{"n_layer": 11, "d_model": 192, "n_experts": 32, "experts_per_token": 2, "d_expert": 160, "d_shared_expert": 0, "activation": "swiglu", "moe_layers": [1, 3, 5, 7, 9], "router_score": "softmax", "normalize_top_k": true, "routed_scale": 1.0, "balance_loss": 0.00238, "balance_bias": false, "router_noise": 0.1, "router_logit_norm": 1.0, "init_std_router": 0.0141, "lr_router": 0.0016, "vocab_size": 3194, "norm": "rmsnorm", "norm_eps": 1e-05, "tie_embeddings": true, "optimizer": "muon_variant", "lr": 0.00203, "beta1": 0.9, "grad_clip": 0.5, "batch_tokens": 32768, "seq_len": 512, "train_tokens": 348800000, "steps": 10645, "dataset": "wikipedia_en"}
Below are experts of layer 7 (counted from 0) of a mixture-of-experts language model. Rows are named router (the router's row for the expert), gate (a neuron's input weights, with its number), up (a neuron's input weights, with its number), down (a neuron's output weights, with its number) and show model dimensions 0-63. Each number is 200 + 40 x the weight over its row's rms, rounded and kept within 0 to 999.
After each expert's rows: "comes before" lists some tokens at least twice as common just after its tokens as in all text. This comes from a sample of Wikipedia text that the model never trained on. Tokens count by the router's weight.

# expert 25
router,216,195,203,201,173,198,220,251,233,182,190,231,169,180,173,143,229,212,276,163,180,184,204,207,175,184,164,175,208,204,124,171,209,213,254,210,190,247,210,162,232,158,274,236,177,256,209,173,236,199,260,217,190,297,236,181,210,164,263,172,193,204,179,184
gate6,179,251,202,237,132,191,237,182,277,183,216,188,172,214,230,215,237,194,232,127,176,224,180,163,225,245,194,144,242,170,247,141,218,229,226,247,202,262,224,280,215,268,156,169,200,181,270,218,196,196,243,161,197,205,244,143,154,200,221,199,266,216,302,166
up6,166,151,177,193,213,240,190,160,195,163,136,182,232,184,255,195,248,227,194,128,190,206,215,194,177,167,214,235,157,267,240,220,209,209,236,207,239,181,199,211,187,210,260,163,177,174,221,280,351,222,257,268,177,187,202,188,220,255,188,254,198,225,253,159
down6,232,187,297,231,190,114,154,180,186,251,164,247,203,156,172,194,185,123,215,242,214,205,215,128,196,182,218,204,120,177,171,202,243,237,249,259,247,205,210,164,240,125,151,203,291,177,191,239,197,157,185,211,140,148,99,194,184,239,214,226,206,232,206,206
comes before: " the", " ", " a", " his", " B", " its"

# expert 18
router,253,165,156,145,214,203,177,161,204,213,185,191,229,179,167,166,212,241,236,196,171,195,203,184,229,176,160,171,174,209,137,230,199,224,225,143,263,170,126,191,139,151,169,230,115,201,228,172,205,125,258,223,223,216,177,199,193,152,278,240,238,251,192,223
gate0,182,195,163,194,179,212,277,165,157,244,224,158,135,203,229,267,220,247,238,213,180,195,206,207,206,247,193,209,277,259,156,196,157,209,201,139,186,217,155,149,240,188,176,191,256,224,259,181,212,211,211,229,208,262,253,162,212,248,227,183,197,197,170,140
up0,290,196,194,174,170,215,172,247,215,202,166,147,203,181,263,227,162,210,189,152,194,189,160,159,176,178,182,101,204,110,269,204,193,203,217,171,276,143,200,219,214,212,232,203,194,197,124,183,159,182,113,181,203,167,198,198,156,192,180,122,196,142,215,204
down0,214,150,240,208,250,192,223,153,244,223,110,198,154,126,169,152,244,173,217,202,226,223,257,180,152,173,258,184,189,245,210,227,253,175,251,202,255,262,212,201,210,217,209,230,194,174,115,170,226,184,219,242,159,158,219,240,169,227,182,208,232,207,206,291
comes before: " |", ".", "5", "6", "–", "0"

# expert 2
router,198,262,147,220,225,236,180,174,178,191,284,205,201,204,133,289,182,182,179,194,191,186,194,197,74,218,250,235,168,227,243,245,212,203,182,180,258,146,188,107,215,212,184,222,258,217,247,213,193,158,213,187,241,156,256,243,209,195,145,179,196,142,286,128
gate0,269,193,237,234,158,196,298,131,176,263,287,203,244,206,211,273,233,258,217,208,202,209,213,251,99,177,201,216,204,195,276,248,149,167,244,212,284,170,222,186,201,197,172,199,185,202,236,190,199,239,234,204,163,278,260,203,206,295,229,209,225,203,220,168
up0,280,212,168,199,195,273,152,248,214,245,182,160,165,192,235,273,231,184,173,193,176,179,199,157,218,231,168,146,208,161,181,174,198,206,256,199,222,151,122,174,160,182,207,180,175,186,196,167,193,145,156,229,206,147,191,212,200,201,221,147,207,138,204,117
down0,197,203,192,228,284,198,274,186,217,234,155,225,167,166,214,209,180,142,168,181,199,169,240,204,196,155,283,196,181,181,195,239,200,111,162,116,207,242,174,249,163,243,171,258,235,261,147,204,183,233,199,226,233,241,238,222,187,278,238,245,245,182,191,237
comes before: " of", ":", "er", " in", "s", " was"

# expert 14
router,218,226,285,190,226,148,134,184,274,213,188,222,210,196,153,158,167,126,151,243,215,240,154,203,190,166,254,146,203,166,236,193,241,241,163,202,115,154,204,163,189,223,223,186,120,143,151,152,171,156,204,205,218,207,192,229,163,213,146,220,245,263,177,154
gate0,184,181,148,237,202,199,308,183,159,266,252,211,196,217,246,298,194,234,156,224,168,195,170,174,169,268,206,207,179,214,184,262,142,257,230,253,222,157,204,204,152,185,172,235,200,229,309,165,200,204,196,234,124,249,225,181,195,253,246,260,175,232,167,205
up0,237,219,170,195,213,201,153,287,159,233,227,129,194,203,213,226,183,229,203,271,252,197,188,138,180,202,257,166,246,176,205,206,216,206,203,245,221,174,142,168,194,158,163,208,195,230,201,161,208,145,141,199,183,251,219,209,147,230,259,143,217,160,274,172
down0,284,193,187,179,235,154,232,210,222,197,179,206,199,185,158,149,266,134,166,227,170,255,187,138,202,237,163,206,193,174,185,196,240,206,174,223,198,311,190,166,165,278,188,189,267,290,159,139,170,222,142,202,213,252,199,208,191,281,257,254,255,198,281,215
comes before: " ", "-", " N", "born", " C", " Votes"

# expert 28
router,219,215,156,240,221,210,279,210,202,247,207,210,234,148,248,231,242,204,174,191,182,197,161,247,139,143,138,278,189,130,207,275,200,282,177,218,203,195,256,166,181,176,154,184,215,237,269,201,190,209,221,194,236,203,183,199,244,235,139,202,184,140,222,240
gate0,226,178,188,204,230,198,244,170,163,203,228,214,202,250,187,186,211,186,184,195,169,194,203,222,149,249,247,197,215,228,242,218,194,192,238,260,269,214,164,198,209,199,171,193,169,230,325,216,185,235,242,226,203,210,249,152,179,276,218,166,180,154,194,142
up0,214,133,208,179,188,245,108,193,198,179,203,171,190,196,292,239,197,227,193,176,159,236,184,178,205,238,172,154,175,180,163,179,204,200,218,187,248,189,129,180,197,162,230,175,211,200,154,220,156,154,153,202,188,143,185,223,182,210,302,84,202,150,224,119
down0,173,209,192,241,261,165,204,178,244,243,199,212,138,156,194,217,186,130,161,140,219,205,190,179,288,186,268,162,216,216,203,134,200,243,145,213,183,272,195,230,229,209,262,236,246,211,151,181,191,185,136,244,186,204,224,268,158,186,194,185,241,203,200,219
comes before: " of", ",", " and", "s", " in", "ed"

# expert 8
router,152,181,222,187,228,120,280,270,198,201,219,253,150,243,222,228,222,171,170,244,198,222,254,269,142,191,233,305,194,219,199,180,253,214,161,237,223,232,185,212,175,211,177,122,169,162,209,185,174,180,224,145,169,244,228,203,197,260,261,267,254,195,148,166
gate6,172,233,304,197,177,185,220,268,166,182,196,225,232,201,201,212,159,190,186,200,115,168,189,196,148,184,199,168,259,256,197,228,114,217,183,211,222,249,175,178,195,294,132,232,225,164,219,203,297,194,196,147,129,161,187,189,168,177,204,185,200,239,265,160
up6,193,185,158,206,213,231,194,185,213,288,205,160,203,198,167,206,259,215,242,165,146,230,139,168,260,197,184,214,159,239,247,190,233,240,347,214,195,192,201,232,227,198,202,184,219,216,204,295,262,182,246,227,194,238,197,141,209,212,223,263,244,209,172,168
down6,167,133,194,193,140,193,167,157,181,196,175,203,232,259,178,234,223,196,166,189,217,251,245,118,195,160,259,262,165,223,215,197,180,236,239,273,190,165,181,218,212,217,195,174,245,209,202,129,250,195,166,187,183,237,173,190,189,188,192,335,204,159,213,174
comes before: "|", "==", ":", "===", "The", "In"

# expert 24
router,232,146,250,181,245,220,112,125,239,181,189,206,184,219,180,92,254,242,216,246,210,158,220,133,199,237,299,199,195,175,86,242,233,166,236,199,218,207,210,174,214,239,244,162,134,203,213,229,215,159,169,193,147,195,185,248,255,168,227,207,164,139,190,206
gate6,185,190,223,188,182,177,207,191,180,152,210,213,202,195,265,171,202,200,149,198,156,164,203,168,169,205,175,222,247,212,217,156,169,226,177,173,206,196,192,218,324,273,169,263,300,184,278,240,200,128,235,220,127,204,206,164,209,211,187,220,216,241,260,161
up6,156,226,138,160,230,293,224,218,192,230,186,159,193,171,237,224,239,284,229,223,240,205,234,186,154,271,203,195,241,292,176,164,222,174,264,194,259,210,241,167,168,167,220,253,226,196,218,237,221,220,248,193,228,142,194,104,196,197,197,224,137,238,190,162
down6,188,171,225,244,175,185,64,191,202,235,218,143,206,166,247,193,165,195,188,264,240,154,210,182,253,157,171,256,207,228,162,160,230,187,184,235,187,172,155,200,234,193,146,196,226,196,94,223,271,159,177,166,186,235,199,201,228,282,203,208,147,169,229,196
comes before: "201", "1", "200", "0", "2", "202"

# expert 0
router,186,255,228,202,168,167,170,246,236,194,235,196,244,279,155,153,207,226,195,189,199,193,160,204,186,203,125,169,218,158,185,264,175,212,186,148,170,152,109,225,255,197,202,180,208,227,284,196,187,224,159,204,274,292,167,227,226,177,193,168,209,140,188,201
gate0,178,246,146,213,193,232,242,185,221,192,183,220,151,226,197,232,202,251,184,99,131,242,199,175,261,260,224,164,226,189,185,232,138,208,232,205,262,241,166,240,239,181,189,201,227,191,278,200,217,216,162,198,192,298,245,136,232,237,303,192,215,193,173,173
up0,198,182,156,179,182,263,163,228,249,150,217,179,209,178,162,193,233,225,138,222,215,230,144,148,256,202,204,156,248,155,188,138,220,179,256,173,187,214,196,215,262,155,215,270,185,184,134,194,171,174,128,239,158,220,227,214,235,184,233,117,199,178,221,110
down0,219,230,221,159,294,195,222,197,189,265,203,207,201,213,180,145,181,180,143,226,195,155,185,205,229,172,247,204,179,185,225,225,212,197,202,183,167,246,212,226,185,142,187,233,195,205,151,179,239,224,244,279,181,290,230,273,178,247,180,190,233,219,224,180
comes before: ",", "\n", " (", " and", "'s", "a"

# expert 26
router,137,226,205,149,161,163,274,203,305,167,172,189,169,217,143,223,202,142,232,161,240,177,165,199,227,218,203,173,221,141,225,208,192,164,181,217,227,165,168,187,213,152,223,187,150,201,122,215,235,264,165,198,173,300,211,194,255,247,212,193,142,192,130,207
gate0,195,264,219,174,153,169,161,200,184,296,278,245,154,216,227,226,181,291,170,262,149,203,214,183,210,287,217,170,207,131,210,269,209,202,221,215,255,137,192,226,186,251,215,263,202,219,234,250,160,183,168,194,137,239,288,173,203,189,261,221,212,194,209,147
up0,191,175,220,194,203,240,168,275,223,178,252,197,179,202,237,256,156,205,211,96,179,234,202,203,206,184,105,189,219,206,185,176,117,209,254,220,175,178,162,146,245,193,189,181,153,149,143,160,205,155,203,210,210,229,163,175,224,206,242,61,214,211,230,216
down0,153,264,137,223,204,137,215,175,220,239,206,184,233,179,207,178,247,97,270,188,229,199,217,169,132,84,221,150,235,204,175,129,253,241,193,199,191,298,219,215,221,190,102,231,238,134,193,159,207,234,162,256,259,172,192,195,197,217,157,223,205,193,233,194
comes before: " ", ",", " and", "–", "\n", ".\n\n"

# expert 17
router,223,196,205,243,224,201,229,169,234,246,154,193,227,226,102,232,167,209,255,216,206,204,215,275,202,227,261,182,230,174,223,221,192,167,201,217,181,216,252,213,265,267,226,188,231,149,218,225,222,131,228,174,170,174,150,147,178,187,164,234,198,214,221,202
gate0,227,212,117,150,204,190,190,205,133,258,280,252,125,289,191,238,182,185,241,231,179,222,226,195,176,263,208,143,200,179,254,201,193,215,181,210,320,203,166,162,273,195,173,184,167,218,207,234,206,197,235,182,211,188,260,196,196,262,250,169,230,200,161,207
up0,277,209,218,202,198,263,156,205,204,197,235,210,224,201,187,200,263,211,211,207,187,183,262,215,171,196,185,185,195,76,212,204,202,201,230,184,219,174,162,144,255,199,178,203,176,152,152,242,232,175,99,148,209,182,198,190,213,164,230,127,196,145,244,185
down0,219,209,202,162,214,169,209,196,199,201,170,134,228,158,156,154,171,144,194,216,186,183,220,196,194,179,175,169,196,198,164,153,240,224,141,199,215,232,186,180,198,250,136,197,216,186,132,112,235,224,163,228,207,244,209,270,116,219,204,214,195,194,233,205
comes before: " ", "0", "1", "2", "9", "3"

# expert 22
router,210,238,228,149,217,218,198,204,171,237,213,191,223,128,231,272,270,288,276,211,210,156,222,164,188,200,89,197,203,220,178,232,203,242,273,143,199,237,250,163,230,227,309,174,251,233,158,208,140,206,183,178,161,158,217,220,182,258,143,169,255,182,188,201
gate6,137,211,209,212,191,197,187,243,171,148,204,173,174,199,238,231,239,202,235,254,126,158,226,217,189,245,185,155,192,184,134,250,179,176,229,198,152,209,154,186,262,245,233,227,265,143,226,175,230,152,205,169,166,219,201,258,200,201,180,199,317,231,247,196
up6,197,232,156,277,248,249,247,216,188,213,169,231,155,146,198,196,151,198,210,227,247,170,248,167,253,253,170,232,157,289,257,194,232,187,278,204,245,178,156,201,180,208,248,247,150,121,156,199,264,286,221,179,192,186,144,73,262,180,226,254,248,190,241,163
down6,189,188,223,198,188,128,127,193,227,232,188,95,223,182,150,166,215,147,198,199,234,172,213,136,277,207,133,202,155,209,100,245,234,247,127,272,200,172,153,228,183,203,166,242,307,267,163,159,254,136,188,195,200,238,199,233,154,160,275,225,213,230,232,252
comes before: " the", " a", " to", " in", " as", " his"

# expert 7
router,207,230,224,166,221,233,184,152,230,175,174,208,182,219,208,195,198,163,197,169,213,204,162,140,212,289,238,205,190,162,203,177,172,162,249,184,172,242,221,260,134,186,247,202,196,271,254,177,225,160,149,261,214,231,154,183,217,184,240,130,227,251,140,204
gate0,152,279,188,213,133,150,247,194,175,221,181,212,155,195,276,219,193,207,243,209,140,118,173,148,167,284,235,196,190,181,289,258,188,170,210,167,321,164,223,189,220,128,154,198,179,200,289,229,193,200,205,204,180,177,271,191,162,299,206,210,248,175,175,208
up0,261,256,203,187,200,240,188,213,229,220,243,139,211,193,265,201,255,175,245,245,198,215,185,137,214,186,176,195,197,118,243,211,193,191,228,138,225,171,161,183,201,202,221,213,151,244,122,215,208,164,188,182,254,175,202,230,180,207,172,105,210,192,190,175
down0,269,197,176,203,226,189,221,121,231,229,184,220,204,169,203,195,179,106,168,204,256,152,196,201,224,235,198,198,176,262,202,137,278,200,140,137,181,256,236,160,186,198,204,246,180,177,129,159,251,182,208,258,189,194,103,235,136,199,230,277,193,263,201,250
comes before: "-", " ", " B", " Total", " P", " L"

# expert 30
router,183,156,184,229,246,161,140,153,240,231,211,198,198,226,128,203,188,274,267,151,243,189,161,159,192,231,216,180,167,214,119,202,217,224,202,225,153,222,208,178,127,162,211,166,163,238,127,143,246,148,306,208,217,225,200,236,287,189,221,253,207,242,160,293
gate0,212,184,174,173,134,184,210,211,117,185,233,231,111,264,255,198,181,247,217,215,175,149,188,239,146,217,248,204,175,229,264,260,201,211,198,192,262,161,200,216,230,116,169,191,207,181,217,160,179,181,200,202,220,258,261,127,221,262,207,215,210,169,155,231
up0,309,214,178,189,171,213,175,202,165,182,199,131,252,189,293,244,200,229,147,231,146,247,196,128,199,203,174,212,194,156,276,147,148,169,184,258,199,180,156,191,248,210,173,180,157,197,128,216,204,188,145,237,216,227,163,218,248,187,241,76,242,177,256,170
down0,186,207,177,197,262,172,222,192,203,242,213,149,225,186,206,192,193,166,207,261,175,236,169,156,168,166,245,247,210,198,204,214,227,181,57,211,203,256,228,165,198,160,191,186,271,184,157,209,200,182,189,235,238,227,171,204,211,197,201,192,236,215,270,215
comes before: " |", ")", ";", "A", "S", "C"

# expert 6
router,183,220,217,241,214,193,284,95,179,282,205,204,145,220,115,136,175,220,176,144,236,113,126,247,199,288,230,229,183,138,271,214,118,205,231,211,192,315,199,206,207,175,221,220,165,254,205,191,179,226,216,139,205,210,226,141,258,173,192,199,248,238,241,170
gate6,190,183,230,174,164,230,209,177,168,208,198,204,160,207,230,208,204,200,215,202,89,178,203,185,196,231,173,207,198,195,276,238,183,173,178,198,168,149,187,261,194,302,155,231,278,128,235,186,273,208,193,162,155,253,139,174,179,236,234,160,243,218,271,83
up6,157,212,200,256,173,205,167,205,169,291,200,222,248,206,240,213,263,245,204,193,234,252,206,191,238,210,239,235,201,297,178,209,232,163,225,131,232,215,216,177,225,200,205,146,205,169,200,290,220,213,270,247,175,124,156,133,190,198,203,238,211,200,226,181
down6,267,127,238,190,138,219,163,205,226,177,257,173,203,229,200,191,190,169,201,191,250,170,176,153,227,163,200,296,163,188,211,127,256,187,222,233,225,255,135,213,197,206,160,206,260,180,204,200,277,190,168,153,192,183,200,233,198,239,188,181,210,187,204,156
comes before: " |", " (", ")", " |\n", "\n", ","

# expert 10
router,204,162,224,171,166,221,221,247,290,225,170,198,204,228,194,247,253,165,243,214,143,233,151,149,229,252,227,235,103,140,234,167,243,244,148,230,242,190,220,180,202,237,173,184,222,114,217,188,227,181,163,227,227,240,199,203,179,151,207,272,200,189,172,185
gate0,206,164,146,170,149,135,211,225,152,230,255,189,197,278,225,213,186,211,215,208,115,251,174,221,203,296,176,197,162,116,234,254,194,248,251,261,194,148,214,177,197,157,284,218,271,281,205,169,207,142,168,193,188,295,278,148,164,249,182,220,224,202,207,147
up0,202,214,188,230,199,253,200,275,163,217,183,171,227,210,255,196,219,193,192,174,208,227,236,208,146,133,174,188,220,181,189,135,126,209,184,217,249,130,150,104,214,185,283,226,138,168,220,219,188,122,202,208,193,247,190,199,194,289,164,127,266,172,236,186
down0,219,200,148,201,213,162,183,201,225,268,128,179,210,220,151,187,238,118,182,221,193,204,229,175,186,179,204,198,173,277,153,128,265,205,191,203,283,251,195,174,208,245,128,212,249,169,179,209,194,208,176,253,162,209,146,201,133,236,213,226,260,140,203,220
comes before: "-", "|", " The", " ", " In", " He"